Weights of a small mixture-of-experts language model, trained from scratch on English Wikipedia: width 192, 8 picks a token.
Below are experts of layer 3 (counted from 0) of a mixture-of-experts language model. Rows are named router (the router's row for the expert), gate (a neuron's input weights, with its number), up (a neuron's input weights, with its number), down (a neuron's output weights, with its number) and show model dimensions 0-191. Each number is 50 + 15 x the weight over its row's rms, rounded and kept within 0 to 99.
After each expert's rows: a language model's description of what the expert responds to. This comes from a sample of Wikipedia text that the model never trained on.

# expert 27
router:54 36 42 60 70 27 42 51 80 52 64 43 41 52 55 37 58 55 57 62 06 55 35 71 60 41 50 72 53 40 59 50 59 46 33 57 53 41 64 52 54 63 31 56 35 61 34 69 77 80 22 63 54 40 54 58 29 54 82 39 00 55 39 42 29 78 66 60 24 38 58 39 60 54 13 55 28 71 68 65 51 41 64 76 58 49 31 62 73 63 43 64 18 49 36 43 45 52 48 48 52 61 42 72 47 28 59 54 26 36 36 69 51 47 45 25 55 45 65 36 24 46 48 41 69 43 49 53 30 64 65 50 47 66 61 70 87 33 31 49 44 28 28 46 72 40 44 26 64 66 49 37 58 64 38 48 30 62 64 49 43 69 39 46 54 28 27 22 27 46 33 53 50 43 60 51 56 58 52 43 56 46 45 58 50 58 69 75 55 63 66 55
gate1:51 34 53 66 61 41 37 67 33 66 58 61 40 36 47 57 29 50 65 81 00 61 76 69 44 84 56 46 40 55 29 45 50 31 61 56 45 37 80 47 41 63 63 52 58 59 45 52 42 30 61 70 65 33 33 56 51 49 67 33 17 43 51 44 36 49 54 34 26 62 59 39 64 52 71 47 28 55 75 40 18 38 45 70 48 34 67 57 48 55 45 41 47 61 53 75 33 53 24 47 36 63 48 59 52 29 40 53 58 78 61 63 29 34 37 48 83 54 38 69 46 92 40 65 59 60 67 51 36 62 76 29 51 33 50 38 49 42 57 61 38 44 54 88 44 42 51 33 62 39 61 33 33 42 35 38 70 48 75 25 59 39 52 50 57 40 63 55 61 51 59 35 57 56 29 56 27 41 77 26 57 69 46 40 56 28 71 55 64 43 34 60
up1:49 27 54 57 82 41 51 52 60 48 70 43 61 56 61 48 73 44 46 82 31 37 62 65 60 56 45 53 50 45 45 85 45 45 52 51 41 54 49 73 26 49 60 32 50 28 35 61 56 37 39 39 58 61 02 47 66 36 22 51 68 41 36 49 77 48 86 56 36 31 42 42 26 54 57 66 70 06 13 49 46 31 58 39 45 32 39 45 51 30 56 34 30 67 47 53 64 61 47 47 48 29 69 58 46 46 34 69 35 54 45 41 48 58 50 50 29 66 76 43 16 45 37 63 31 43 51 56 31 48 45 76 61 63 49 37 68 25 44 58 40 60 41 43 66 77 58 30 28 42 43 32 44 52 35 77 66 76 43 46 51 42 69 46 55 29 48 28 45 50 50 51 69 56 48 48 31 62 64 55 75 31 40 56 57 37 43 86 52 66 78 67
down1:41 48 46 53 62 75 99 58 25 45 25 58 56 44 51 47 58 39 31 28 59 57 50 16 50 37 75 27 45 41 88 42 52 39 43 56 50 46 66 44 55 44 64 53 35 62 78 57 35 45 59 47 43 47 81 34 38 44 71 25 82 43 42 39 29 63 34 63 53 38 51 73 60 19 41 58 57 73 61 45 48 61 62 54 65 51 52 32 12 36 12 54 61 43 67 55 51 62 70 54 48 51 39 47 47 19 53 69 46 71 57 41 66 40 45 46 82 70 39 67 65 54 60 54 47 65 56 54 43 61 69 72 25 33 57 60 52 46 58 56 48 60 63 51 54 53 34 75 24 44 26 62 42 45 51 36 46 63 68 44 06 41 57 73 62 82 52 50 43 37 38 48 46 60 66 47 37 30 47 33 31 57 63 28 37 38 61 44 26 59 58 39
Proper noun starts. First pieces of names and capitalized words after in, at or pipes, such as Mc, Port, St, The, plus degree symbols.

# expert 7
router:20 26 26 41 55 47 57 55 84 48 47 67 22 32 61 53 56 30 60 62 36 59 36 37 67 22 55 77 40 53 72 62 48 73 36 28 70 65 38 43 51 28 32 55 69 69 34 72 54 60 46 43 32 68 69 69 51 50 76 64 42 47 66 33 52 60 55 73 41 47 44 26 61 71 30 49 44 62 62 52 46 57 76 79 60 77 36 51 70 62 38 47 26 45 37 54 57 44 80 52 42 65 39 63 53 63 53 83 54 48 38 39 50 56 58 21 59 20 68 38 58 39 73 35 69 15 42 50 49 49 41 45 45 36 65 43 70 32 39 63 48 51 32 60 50 15 29 41 52 73 42 55 52 53 65 55 27 53 54 60 34 49 74 62 71 32 54 55 31 60 50 43 25 33 46 49 64 53 24 36 60 29 55 42 68 69 26 53 30 51 40 61
gate5:34 23 57 39 75 52 99 65 56 50 61 85 65 65 54 53 57 39 00 67 50 75 35 46 55 57 41 51 62 38 43 48 54 57 50 52 37 56 66 52 51 80 65 66 46 26 65 35 66 76 54 51 48 42 47 44 63 40 27 59 68 52 49 35 52 47 31 69 58 37 50 46 46 59 53 51 45 55 61 52 47 46 58 39 55 45 69 44 23 56 35 56 56 43 62 27 64 65 63 48 44 23 44 51 73 51 40 62 33 35 37 28 37 36 36 41 37 63 30 62 20 29 40 40 69 36 52 28 57 51 36 65 48 49 60 62 78 28 37 48 48 72 36 47 43 46 16 51 45 47 68 84 26 64 74 38 45 39 72 47 55 66 18 45 67 51 58 48 59 73 33 59 58 44 50 54 71 57 21 63 47 57 29 47 34 51 57 11 53 68 40 62
up5:67 55 42 64 38 49 38 63 49 37 52 17 77 50 40 59 58 71 62 20 40 39 60 42 61 44 55 43 50 65 80 55 71 58 64 43 53 15 43 88 71 49 42 11 34 66 42 54 19 22 54 33 54 25 39 56 64 51 56 48 45 46 12 43 39 69 53 41 24 53 38 61 24 26 35 62 62 42 40 54 59 39 46 59 37 45 51 24 75 62 38 48 39 61 53 44 41 59 38 38 67 43 57 48 38 48 50 47 47 62 29 79 56 43 47 53 47 64 43 66 74 50 60 75 46 72 73 65 42 45 42 56 54 56 43 62 36 46 52 55 50 44 54 34 76 67 66 70 33 69 28 48 77 58 52 52 52 38 15 38 64 36 77 59 38 26 43 47 26 23 28 70 49 51 56 58 30 39 57 43 51 21 47 41 75 56 30 67 57 58 78 33
down5:57 64 32 38 42 33 50 54 54 72 42 55 66 49 22 35 66 28 47 64 67 50 79 43 59 50 50 47 50 08 50 69 43 47 58 42 48 60 66 46 75 41 36 72 48 32 74 43 33 48 47 57 44 53 17 40 68 41 28 66 60 41 45 59 62 52 43 51 19 37 34 36 52 55 83 52 38 44 63 24 62 50 60 55 47 51 53 31 57 89 64 33 61 51 63 45 61 43 36 48 32 23 31 33 62 21 54 70 26 32 32 36 48 59 15 39 27 65 62 51 37 65 70 57 73 51 58 53 53 57 83 16 75 50 68 40 31 40 30 64 54 36 40 23 47 50 61 67 35 50 54 63 58 54 40 55 28 47 47 35 58 65 66 41 69 39 49 86 38 71 51 36 58 37 56 88 70 68 42 36 41 66 49 49 57 49 34 46 68 60 53 38
Determiners and function words. Articles, possessives and relative words in running prose, such as the, his, that, which, a, often after of or in.

# expert 33
router:61 37 33 45 55 53 40 45 60 49 61 51 40 55 57 48 59 56 68 49 24 59 39 52 66 58 58 52 40 55 63 60 48 66 43 44 61 35 52 45 52 47 57 49 49 48 35 90 59 72 29 43 57 52 45 59 33 67 99 35 09 39 64 31 20 80 49 46 41 11 52 46 71 67 27 56 35 68 62 74 61 70 62 67 56 40 45 44 59 82 39 48 18 53 47 48 59 48 39 71 50 51 47 68 55 32 64 28 40 43 31 85 63 48 44 39 45 51 58 39 44 36 49 20 80 23 55 49 18 47 38 44 50 58 49 74 66 42 38 47 57 17 36 30 80 18 57 35 76 81 54 42 58 58 35 29 30 47 49 54 51 52 52 63 55 17 34 48 40 52 21 55 44 47 58 59 66 60 59 40 56 50 34 42 75 65 47 54 67 49 57 45
gate1:52 87 49 48 48 60 30 27 70 36 54 70 51 43 44 42 38 81 30 69 27 78 21 35 37 37 41 53 44 23 56 53 27 57 63 71 37 64 33 53 52 47 41 30 43 81 53 60 50 53 28 39 67 61 47 61 36 36 27 31 42 50 63 51 24 52 14 47 35 29 27 51 47 65 66 50 54 49 42 65 74 65 40 36 51 70 64 35 45 64 73 50 48 53 31 44 67 68 50 67 32 56 57 42 62 43 42 28 52 56 49 50 65 42 66 39 43 45 47 38 81 45 36 33 56 11 73 41 44 68 43 63 08 45 52 90 57 72 52 55 25 33 52 38 69 46 80 52 53 36 54 42 52 60 32 50 55 49 46 57 66 22 50 33 32 65 60 68 68 46 38 47 47 55 78 70 45 45 37 31 67 68 48 56 64 66 67 47 74 46 55 56
up1:67 66 53 35 30 55 46 25 75 51 55 90 56 37 24 35 67 67 49 33 44 57 33 48 34 54 80 65 57 50 88 73 51 65 65 42 52 48 40 63 30 29 33 56 20 60 36 40 72 53 61 69 37 48 48 51 45 38 49 47 25 65 44 38 51 64 48 43 69 29 46 32 56 65 37 46 53 44 99 56 49 39 47 69 49 66 48 62 53 51 51 45 45 16 76 35 73 22 54 54 54 47 45 54 30 48 37 44 54 74 38 68 71 31 19 64 67 63 49 48 44 28 48 73 48 60 55 49 52 81 58 45 75 32 45 27 64 55 51 45 62 42 58 58 26 60 30 59 60 40 52 42 70 54 71 57 26 43 67 64 36 87 36 34 23 64 26 42 48 60 50 53 58 47 30 47 71 62 60 36 29 37 37 49 61 53 54 70 57 31 48 28
down1:35 41 18 50 54 60 34 48 22 36 44 37 62 42 71 51 41 11 55 35 41 48 66 57 52 53 65 29 30 29 54 46 78 53 53 69 71 73 72 41 69 72 64 56 69 36 78 67 64 37 17 52 25 54 53 39 94 43 55 58 60 54 30 39 49 60 46 47 12 51 71 51 46 43 53 52 66 71 67 17 65 59 39 59 55 58 43 53 50 62 41 18 51 60 50 62 51 55 63 50 67 52 34 43 50 46 40 78 55 74 58 40 55 55 15 42 52 48 64 45 67 35 58 67 54 42 65 49 61 51 39 44 34 56 53 41 33 44 46 71 59 55 63 49 40 49 52 86 42 51 27 37 32 34 31 61 43 35 27 37 21 56 25 67 40 36 74 52 30 50 61 53 36 51 74 47 24 60 35 63 52 53 63 67 20 36 57 49 31 39 75 33
Spaces and table headers. Lone spaces, minus signs, coordinate marks and header words in tables and results, such as Votes, Pld, Total, ′.

# expert 12
router:46 31 31 43 45 26 53 54 99 36 68 75 52 36 64 48 56 43 61 42 62 39 20 46 72 26 75 70 56 39 78 57 58 83 50 47 57 50 38 51 53 51 47 29 58 52 37 67 74 54 44 45 49 60 69 38 37 68 64 46 23 51 46 35 49 58 50 68 26 17 72 43 61 48 15 48 52 79 67 67 62 46 61 61 41 76 34 49 69 67 60 40 24 47 29 58 66 44 69 58 43 78 57 53 25 72 54 52 43 50 36 58 49 32 12 43 36 43 64 27 69 41 55 45 72 40 39 49 55 51 59 41 50 53 56 64 67 27 38 45 56 41 57 12 62 44 17 56 60 78 45 50 68 37 51 42 26 54 47 56 46 45 43 66 38 42 49 44 45 41 46 47 43 38 54 57 37 55 53 26 42 32 55 44 65 72 53 32 15 29 58 72
gate0:18 58 54 44 65 75 55 83 92 37 66 44 61 56 88 23 59 49 24 43 56 56 53 62 78 46 67 35 74 73 53 34 46 52 49 52 31 41 67 38 30 46 39 07 39 62 72 55 49 47 58 62 44 46 63 13 46 77 72 39 33 69 42 51 65 51 40 47 24 46 57 31 41 21 49 68 57 65 47 37 27 73 45 50 48 56 72 41 46 55 26 53 60 38 33 58 59 42 54 45 51 12 53 46 34 32 62 53 43 50 53 37 34 43 37 64 62 46 65 55 64 46 41 69 48 55 56 34 53 47 38 46 78 70 54 14 40 54 51 38 51 33 58 47 41 52 36 50 25 43 59 33 57 48 44 84 50 48 43 56 29 30 51 33 31 48 40 68 58 50 51 57 44 77 50 71 54 55 55 52 27 51 40 78 61 26 65 34 43 45 20 69
up0:58 81 44 21 39 43 50 66 54 27 78 45 70 44 58 35 36 36 50 37 68 65 54 94 59 44 48 40 84 42 79 34 37 44 81 48 41 51 56 54 41 44 40 76 51 50 47 51 64 57 58 55 40 56 24 25 53 55 76 62 40 61 34 50 32 49 32 52 13 39 68 47 53 49 23 43 63 80 60 52 44 48 41 66 38 52 60 48 83 68 48 59 48 38 44 53 59 42 57 51 47 05 67 38 60 42 69 33 45 41 63 44 56 43 35 41 55 50 50 23 61 45 23 50 49 38 67 33 71 05 54 31 25 55 62 59 70 63 61 51 53 54 55 08 59 48 67 61 32 53 45 27 64 52 31 58 55 44 25 43 38 32 48 59 51 86 66 49 53 50 52 20 48 56 42 59 33 53 41 63 50 33 69 60 51 32 49 35 44 51 42 65
down0:71 51 45 23 43 71 51 52 47 51 33 46 58 65 46 40 37 61 79 47 68 13 72 34 17 35 23 60 37 78 45 55 22 67 62 33 23 67 36 60 50 32 59 50 46 33 37 54 63 40 42 36 55 41 63 62 69 48 40 51 44 33 62 54 53 49 44 53 43 59 41 51 27 49 26 47 59 47 53 39 65 37 22 58 46 41 34 52 67 57 66 69 68 67 42 61 81 34 00 70 46 58 70 40 40 71 44 47 55 75 54 60 45 48 71 74 27 36 48 32 45 24 67 68 40 51 59 52 60 45 75 52 42 59 58 28 27 70 46 56 49 46 46 62 72 35 41 44 43 39 64 86 57 36 57 77 78 21 50 76 41 53 53 58 46 39 50 35 65 55 66 48 59 74 59 59 55 57 33 53 75 46 26 56 70 64 55 41 28 48 62 37
Spaces and table punctuation. Bare spaces, opening parentheses, line breaks, table pipes and section markers in lists, tables and headings, often before years.

# expert 34
router:54 47 31 57 58 51 20 78 71 57 54 50 48 61 44 53 47 38 60 53 47 51 41 43 50 46 50 98 83 48 41 39 68 73 42 46 43 42 27 35 28 41 48 36 55 50 19 73 45 57 37 72 33 72 46 66 32 25 68 65 49 36 35 30 27 56 57 52 32 40 58 39 49 58 38 78 36 53 42 55 62 55 37 45 30 65 31 64 77 49 72 44 30 71 51 32 44 53 85 53 71 54 52 50 63 64 64 44 39 45 50 75 87 54 27 48 43 41 62 18 55 43 68 38 59 46 53 59 30 51 37 47 40 67 40 42 59 22 48 74 50 48 46 42 73 40 67 48 73 59 32 54 38 56 63 60 42 68 28 72 69 52 59 52 50 41 32 33 25 47 17 45 22 38 70 54 66 58 61 54 56 13 62 54 69 69 35 45 61 74 64 65
gate0:47 42 30 48 80 54 29 63 06 63 51 57 42 26 75 84 46 47 41 34 51 55 66 37 35 48 40 88 60 33 22 65 55 53 75 72 30 53 36 23 50 62 35 51 44 47 37 37 37 20 51 60 22 70 28 59 43 42 81 59 68 56 76 58 65 50 44 55 47 74 39 69 55 50 58 36 56 56 31 39 65 47 34 34 43 52 26 49 36 32 64 58 42 63 53 66 44 85 40 64 64 42 43 42 56 53 63 47 77 42 60 63 58 58 38 44 42 50 63 46 81 59 23 34 33 70 75 48 45 46 39 67 54 68 70 44 50 41 51 65 61 53 64 65 63 30 33 58 57 63 48 58 38 66 62 43 44 60 35 65 69 51 52 54 68 26 50 20 49 66 46 50 48 66 42 34 44 29 67 62 39 49 60 29 73 36 43 24 35 16 58 31
up0:66 51 45 49 62 68 42 67 25 69 55 49 33 39 71 32 86 58 39 56 45 73 42 77 41 29 26 66 68 44 41 56 58 28 54 55 12 63 51 57 49 48 36 62 50 50 53 28 49 54 58 44 37 51 58 56 29 45 57 48 60 49 47 21 48 53 68 52 69 60 27 61 46 30 49 38 55 37 27 48 81 52 29 31 30 62 37 81 33 37 32 54 47 68 61 37 03 42 44 46 56 49 47 45 24 42 62 51 61 51 53 49 66 51 31 44 29 47 45 33 45 56 45 68 44 43 60 52 45 82 55 92 65 59 53 51 44 39 38 61 48 36 26 62 40 26 44 71 56 49 55 64 34 74 48 47 67 55 52 39 63 57 63 67 95 33 59 20 60 55 64 37 51 62 82 60 60 66 44 50 60 47 39 60 59 13 33 87 65 40 52 48
down0:24 48 53 25 52 50 38 33 46 26 16 64 12 71 66 57 46 44 50 70 31 47 76 52 56 20 47 56 29 65 64 69 45 60 64 51 70 70 25 28 40 28 61 76 59 32 66 65 49 75 47 75 41 42 40 23 58 47 30 77 58 28 58 63 69 62 49 45 88 31 38 31 57 69 47 63 56 37 57 00 34 68 52 52 60 51 45 43 36 55 58 60 58 26 55 55 47 53 52 62 63 57 58 54 56 52 72 42 57 50 65 50 51 43 53 56 37 40 74 35 38 61 48 23 42 56 50 47 57 54 53 38 49 63 41 43 44 38 49 63 59 64 49 43 34 87 42 09 45 52 38 30 46 36 45 96 46 48 63 59 43 58 73 50 26 63 36 73 42 63 42 48 53 49 47 27 43 60 61 39 58 37 66 41 50 45 49 47 58 56 66 71
Sentence-opening words. First word or piece of a new sentence or paragraph, such as In, However, These, After, By, A-round.

# expert 15
router:32 34 37 27 55 55 46 49 73 36 32 71 50 34 37 55 62 30 64 53 57 33 44 47 54 49 33 78 70 34 47 62 71 61 52 34 43 48 17 65 43 52 58 42 56 57 30 79 53 44 33 83 32 58 35 76 44 27 70 50 43 36 43 33 63 52 69 54 40 34 55 44 63 61 27 60 51 42 58 60 76 63 63 60 47 77 38 67 81 64 75 42 30 54 59 48 43 44 73 60 69 58 47 67 60 73 62 50 53 44 56 75 68 45 32 32 35 44 64 24 40 44 89 26 60 30 50 54 29 38 54 31 42 50 45 48 70 19 35 49 61 65 35 36 71 33 61 33 73 60 24 45 48 56 48 66 40 46 25 65 52 43 46 45 45 38 46 30 17 48 47 37 31 22 73 44 68 44 35 65 69 34 77 45 49 68 42 23 47 54 67 59
gate5:31 79 58 41 49 42 47 30 71 84 42 53 45 39 67 37 10 46 25 51 56 47 55 35 35 32 20 29 51 39 38 73 41 66 69 64 48 44 50 58 73 36 75 60 68 33 62 53 61 43 46 39 78 44 41 65 70 65 44 54 41 39 43 66 77 42 44 55 52 39 23 47 55 73 42 26 61 52 50 49 60 51 45 62 62 62 48 69 18 45 57 46 76 63 62 53 64 44 51 50 54 54 37 44 64 43 41 50 76 57 76 38 47 56 85 44 47 42 67 68 23 51 32 37 44 42 65 50 52 18 54 41 55 61 63 35 11 61 57 49 32 28 47 49 31 69 35 59 39 27 26 43 59 52 63 26 68 66 35 46 81 28 80 27 69 77 83 51 47 49 52 49 46 34 42 38 57 49 38 61 63 58 67 32 32 48 47 45 74 68 47 37
up5:01 44 44 38 43 53 42 76 73 41 50 95 69 34 40 47 41 68 54 55 52 59 39 52 52 37 54 38 38 31 49 49 33 79 64 50 43 57 30 36 54 47 67 50 56 39 63 61 63 31 55 38 67 71 51 63 46 25 41 61 46 48 37 66 47 56 59 52 48 35 57 41 26 47 33 44 66 28 24 53 87 43 41 69 66 57 39 68 61 44 26 70 62 64 58 49 40 58 48 52 83 36 18 46 65 52 72 42 57 46 53 51 61 46 65 37 51 60 72 20 35 42 12 45 55 44 60 36 69 23 55 32 36 68 55 41 54 50 35 43 41 68 45 37 67 61 20 53 40 40 34 53 61 47 76 33 52 60 29 62 53 33 93 48 72 55 40 32 35 48 40 59 55 20 54 64 43 70 59 52 61 54 62 32 78 56 41 52 57 91 52 50
down5:74 48 45 44 39 38 74 47 40 36 49 49 26 39 62 55 41 41 66 54 50 42 53 72 66 50 62 46 69 46 51 62 32 58 28 46 66 43 67 36 37 23 44 42 34 66 47 56 47 94 37 60 62 32 62 30 63 52 54 76 45 54 46 38 61 61 57 31 68 42 43 41 72 55 41 72 54 63 75 05 39 55 36 45 54 34 59 37 34 65 65 77 47 52 25 42 39 35 58 25 32 73 54 40 23 53 20 64 67 54 35 59 65 70 34 51 39 37 35 65 72 57 57 52 49 40 28 74 35 78 48 40 38 48 49 74 41 59 50 49 76 26 42 40 31 44 54 75 60 66 67 32 39 44 27 35 43 26 58 66 61 43 37 59 29 40 39 58 45 62 49 22 62 64 72 30 32 42 53 16 47 51 14 52 49 63 51 77 44 30 51 64
Pronouns and sentence boundaries. Possessive and personal pronouns in biographical or ship prose (her, his, he, its) plus sentence-ending periods and == section headers.

# expert 19
router:58 25 32 53 22 53 50 44 81 49 79 68 64 42 27 60 33 42 57 57 21 57 15 61 68 50 43 66 64 63 46 43 45 62 31 36 66 58 46 64 50 37 36 30 51 62 27 72 65 48 34 64 15 50 62 55 35 42 66 23 09 53 46 25 50 62 59 53 23 25 61 29 69 77 36 50 35 49 69 70 48 47 57 67 54 49 42 59 81 51 61 64 22 48 30 41 54 40 58 67 64 29 71 56 32 66 71 36 27 42 49 56 57 34 48 31 34 47 70 50 47 51 54 57 62 40 30 39 46 79 48 49 55 69 55 65 69 31 33 51 65 49 37 38 65 63 24 35 71 62 45 40 53 36 62 65 29 58 46 66 62 76 52 65 46 51 41 28 41 34 41 56 37 39 61 56 66 61 48 44 39 63 51 76 57 56 39 43 57 40 45 95
gate0:44 74 51 75 28 42 71 54 50 42 69 41 54 58 52 53 38 39 68 56 51 81 64 60 34 50 50 49 39 77 36 52 45 07 73 60 30 51 42 55 26 48 55 42 71 44 48 27 82 24 66 46 56 30 38 41 42 30 56 44 41 52 51 37 69 25 61 47 44 46 43 46 47 63 54 63 56 36 50 46 25 43 33 46 59 38 40 42 59 46 39 48 46 51 32 69 56 82 48 55 57 67 72 46 39 62 70 36 42 55 71 36 32 35 33 50 43 54 61 73 44 55 37 80 38 31 25 46 49 63 22 33 53 54 27 35 56 44 53 45 39 38 52 45 59 61 59 39 44 38 83 28 35 43 47 64 86 54 43 49 67 74 45 42 67 79 66 16 44 35 65 03 74 77 61 53 46 55 80 70 57 61 40 74 46 26 53 69 61 45 67 53
up0:32 69 46 57 59 35 15 61 32 49 74 38 58 71 43 43 51 52 54 48 54 42 71 29 49 63 87 47 33 59 53 61 47 61 34 66 49 75 64 41 80 62 64 22 66 40 47 54 38 58 46 50 73 64 46 42 55 54 74 37 55 40 49 47 61 37 47 37 42 18 45 21 86 57 49 51 55 42 54 45 66 62 53 53 61 65 27 53 33 60 23 60 43 43 72 71 74 43 43 51 36 99 75 36 43 31 44 49 42 50 54 49 45 78 83 71 60 41 46 36 49 58 52 66 55 61 39 34 70 61 35 53 35 59 65 33 56 54 72 50 62 46 40 70 55 28 79 66 55 39 41 32 42 51 35 37 42 05 34 51 35 47 30 32 50 48 40 70 42 31 31 37 44 53 71 33 69 30 51 48 44 52 58 54 71 25 24 31 47 63 32 37
down0:50 40 49 28 54 35 54 42 60 49 36 61 60 38 35 28 42 77 45 60 65 45 16 65 68 53 71 44 68 59 46 34 48 61 33 34 56 36 24 56 52 44 40 69 59 57 40 66 57 47 41 29 45 73 45 73 44 43 48 78 40 46 61 64 50 48 41 46 59 69 40 81 50 47 45 74 43 49 51 67 56 60 46 39 24 62 56 36 82 59 28 60 68 50 43 31 49 18 56 47 32 31 54 52 63 40 45 45 43 79 28 47 72 44 64 34 52 43 33 29 45 60 30 43 31 45 46 69 36 42 54 54 69 32 50 61 63 36 57 51 35 55 78 44 74 65 57 36 26 64 41 79 48 58 59 51 34 53 60 68 63 48 73 36 00 32 50 35 76 62 63 38 45 50 47 33 44 46 26 56 72 44 27 63 47 81 52 42 59 39 81 63
Ordinal suffixes, numeric spacing. Ordinal endings after digits (3rd, 5th), spaces between numbers in tables and coordinates, and range words like to, until.

# expert 37
router:52 35 33 51 53 45 48 47 86 43 84 45 67 55 09 73 38 40 73 55 44 45 29 54 83 38 59 69 71 51 65 53 41 57 39 45 50 54 47 61 40 45 34 33 55 84 17 71 58 81 33 51 33 53 60 64 26 38 57 61 28 44 61 25 38 45 35 37 23 23 63 50 66 84 46 63 49 55 53 69 50 60 59 74 48 63 44 45 80 84 49 57 17 47 28 39 43 26 46 61 43 45 68 59 58 57 68 43 18 48 48 65 50 41 35 44 48 36 60 29 54 44 56 44 77 40 35 65 29 62 44 51 33 50 45 69 61 30 23 39 68 33 45 21 62 32 56 47 73 56 67 70 51 46 53 48 48 37 66 72 46 50 36 68 62 46 40 47 48 36 44 56 43 34 39 38 35 59 52 53 68 32 43 41 77 52 50 38 58 51 46 82
gate0:64 66 59 25 48 51 46 17 72 53 43 43 68 48 62 69 32 26 65 62 67 46 73 47 77 18 42 66 60 35 67 61 39 27 74 21 33 59 31 47 42 34 59 30 57 54 43 51 45 69 56 45 48 37 67 63 33 21 38 35 44 58 46 74 60 35 58 37 48 30 43 67 66 68 63 41 55 43 56 33 58 69 35 58 49 48 64 63 60 91 66 44 36 74 24 26 42 69 59 68 40 41 57 47 60 44 65 36 12 56 62 38 54 40 43 68 57 56 60 61 62 35 30 40 64 31 27 66 28 71 48 51 37 34 33 66 39 49 64 31 57 39 49 38 38 42 50 36 40 44 79 63 50 45 33 61 73 42 52 62 72 44 09 39 68 64 71 46 37 58 47 34 73 33 38 52 43 39 39 67 83 73 64 57 49 67 53 52 55 39 53 61
up0:71 67 54 68 38 68 44 47 66 80 60 48 55 49 42 74 45 64 65 50 71 17 46 40 56 59 53 56 32 22 49 33 43 62 28 37 59 74 40 66 53 55 48 70 26 26 30 32 52 55 41 46 70 53 65 85 66 62 70 45 76 50 49 57 57 45 43 47 59 41 47 56 35 40 35 48 73 46 19 33 58 31 45 58 28 58 65 55 63 62 56 78 29 52 68 26 51 56 47 62 44 57 52 43 99 38 25 50 49 66 40 54 62 61 65 48 42 36 58 57 67 61 36 33 68 05 24 56 50 30 39 30 41 38 72 55 40 48 48 64 44 46 50 68 39 59 46 58 48 69 66 34 47 40 45 24 61 53 52 53 28 32 31 41 46 26 24 37 55 34 43 42 76 68 70 38 72 44 40 56 71 70 33 17 35 50 43 43 58 35 71 51
down0:17 58 46 61 49 48 64 47 51 25 37 78 44 54 37 59 52 56 57 68 45 53 46 51 58 72 41 45 51 36 34 45 41 43 40 31 50 39 58 60 12 19 32 48 52 57 45 62 38 62 48 36 47 47 46 63 51 54 27 49 36 65 80 76 40 53 60 73 61 67 58 38 57 68 51 77 39 41 54 45 51 18 46 51 72 70 56 46 38 43 52 22 52 36 37 55 32 18 50 66 39 10 54 56 18 40 34 62 36 27 51 53 40 41 25 70 29 78 60 39 33 44 55 43 67 79 78 41 36 73 46 68 61 52 45 46 72 53 41 47 43 63 28 47 34 39 56 61 46 21 59 40 65 46 54 67 59 56 69 65 47 74 84 63 56 70 33 67 79 50 37 46 76 58 57 50 62 22 58 67 32 50 57 49 51 78 85 58 67 54 38 33
Years and row breaks. Year prefixes like 201, 198 and row-ending pipes or line breaks in tables, plus pieces like nod or Rank.

# expert 3
router:33 52 33 59 39 37 58 51 94 50 67 62 64 35 55 39 43 50 65 59 42 78 36 23 68 40 52 58 46 70 62 49 62 69 32 48 55 41 33 42 38 23 63 35 50 43 38 72 54 54 39 53 57 72 70 56 17 41 48 54 32 34 66 24 14 64 29 40 29 14 49 46 61 61 43 55 52 60 34 67 58 55 54 57 50 61 47 55 59 51 70 38 41 65 36 38 65 39 66 46 57 71 52 49 69 37 54 55 28 56 43 59 75 42 41 36 53 34 72 31 45 38 56 20 71 13 41 56 61 55 52 36 23 46 50 84 65 34 45 38 58 43 66 33 26 32 52 55 59 63 50 51 57 60 31 45 43 56 49 69 61 24 74 54 66 39 49 43 49 46 41 32 43 37 64 70 62 71 40 21 46 28 62 55 69 83 59 40 57 94 42 74
gate4:42 67 64 42 48 52 32 60 48 43 66 65 41 41 60 54 25 48 46 57 37 58 59 56 29 47 57 39 41 56 35 47 38 57 51 55 66 21 73 25 53 41 65 26 36 27 50 74 43 40 53 39 51 76 54 49 53 55 47 34 04 45 45 42 12 49 60 44 44 41 33 76 79 51 57 51 28 36 48 83 60 59 80 64 49 58 71 56 56 44 51 63 56 32 51 46 56 44 67 46 57 79 42 58 69 59 54 42 30 47 47 39 49 47 45 28 58 59 74 87 40 39 34 29 30 25 69 48 63 19 62 22 41 43 27 69 74 41 49 64 79 57 51 49 55 60 58 49 68 44 47 33 75 37 27 43 60 61 44 51 61 43 52 33 24 45 58 80 68 75 39 37 32 29 76 55 47 55 57 47 27 40 64 25 74 79 54 66 53 59 51 76
up4:68 36 41 50 52 43 71 49 42 56 61 32 70 56 67 61 56 63 40 56 32 66 21 57 66 53 47 51 60 54 48 15 52 59 42 55 44 44 53 42 53 52 37 70 54 65 51 45 55 29 37 46 45 71 26 63 51 37 70 34 65 76 56 49 29 60 61 41 44 32 66 49 51 72 18 40 26 53 66 52 66 41 66 42 34 71 55 15 43 44 48 33 33 68 41 48 43 58 35 33 57 05 63 55 16 42 60 42 36 32 47 58 25 55 56 50 48 54 21 57 56 74 68 53 80 46 53 40 28 53 17 65 37 45 75 69 40 42 38 28 53 67 52 51 57 72 51 49 56 43 56 70 08 31 84 59 26 42 37 60 54 59 56 48 57 29 58 56 44 24 66 74 51 40 38 40 64 35 38 86 71 50 45 74 43 63 59 41 57 31 79 41
down4:69 52 27 46 52 30 41 54 63 41 60 54 50 33 81 50 00 57 38 48 51 53 71 54 62 55 44 61 25 62 58 34 78 38 49 42 51 25 56 54 48 42 36 36 40 49 49 74 43 53 44 57 34 66 78 49 39 88 70 67 27 78 57 43 40 55 54 34 69 28 50 52 42 38 33 51 46 48 63 79 58 60 51 76 39 47 55 41 37 48 46 52 22 51 87 51 16 66 63 60 32 51 49 23 45 51 33 47 53 51 46 18 38 65 63 46 42 55 51 65 21 55 56 54 64 46 48 49 60 56 38 69 42 56 40 61 69 44 31 41 55 39 73 52 42 50 75 56 72 55 57 63 56 41 62 17 29 38 45 45 65 67 31 48 38 63 30 54 46 57 49 26 37 71 36 52 34 55 45 48 36 57 42 38 33 72 67 99 43 53 31 86
Infobox field layout. Newlines, colons, pipes and digits in infoboxes, list fields and tables, e.g. field names like Attendance, Location, Classification.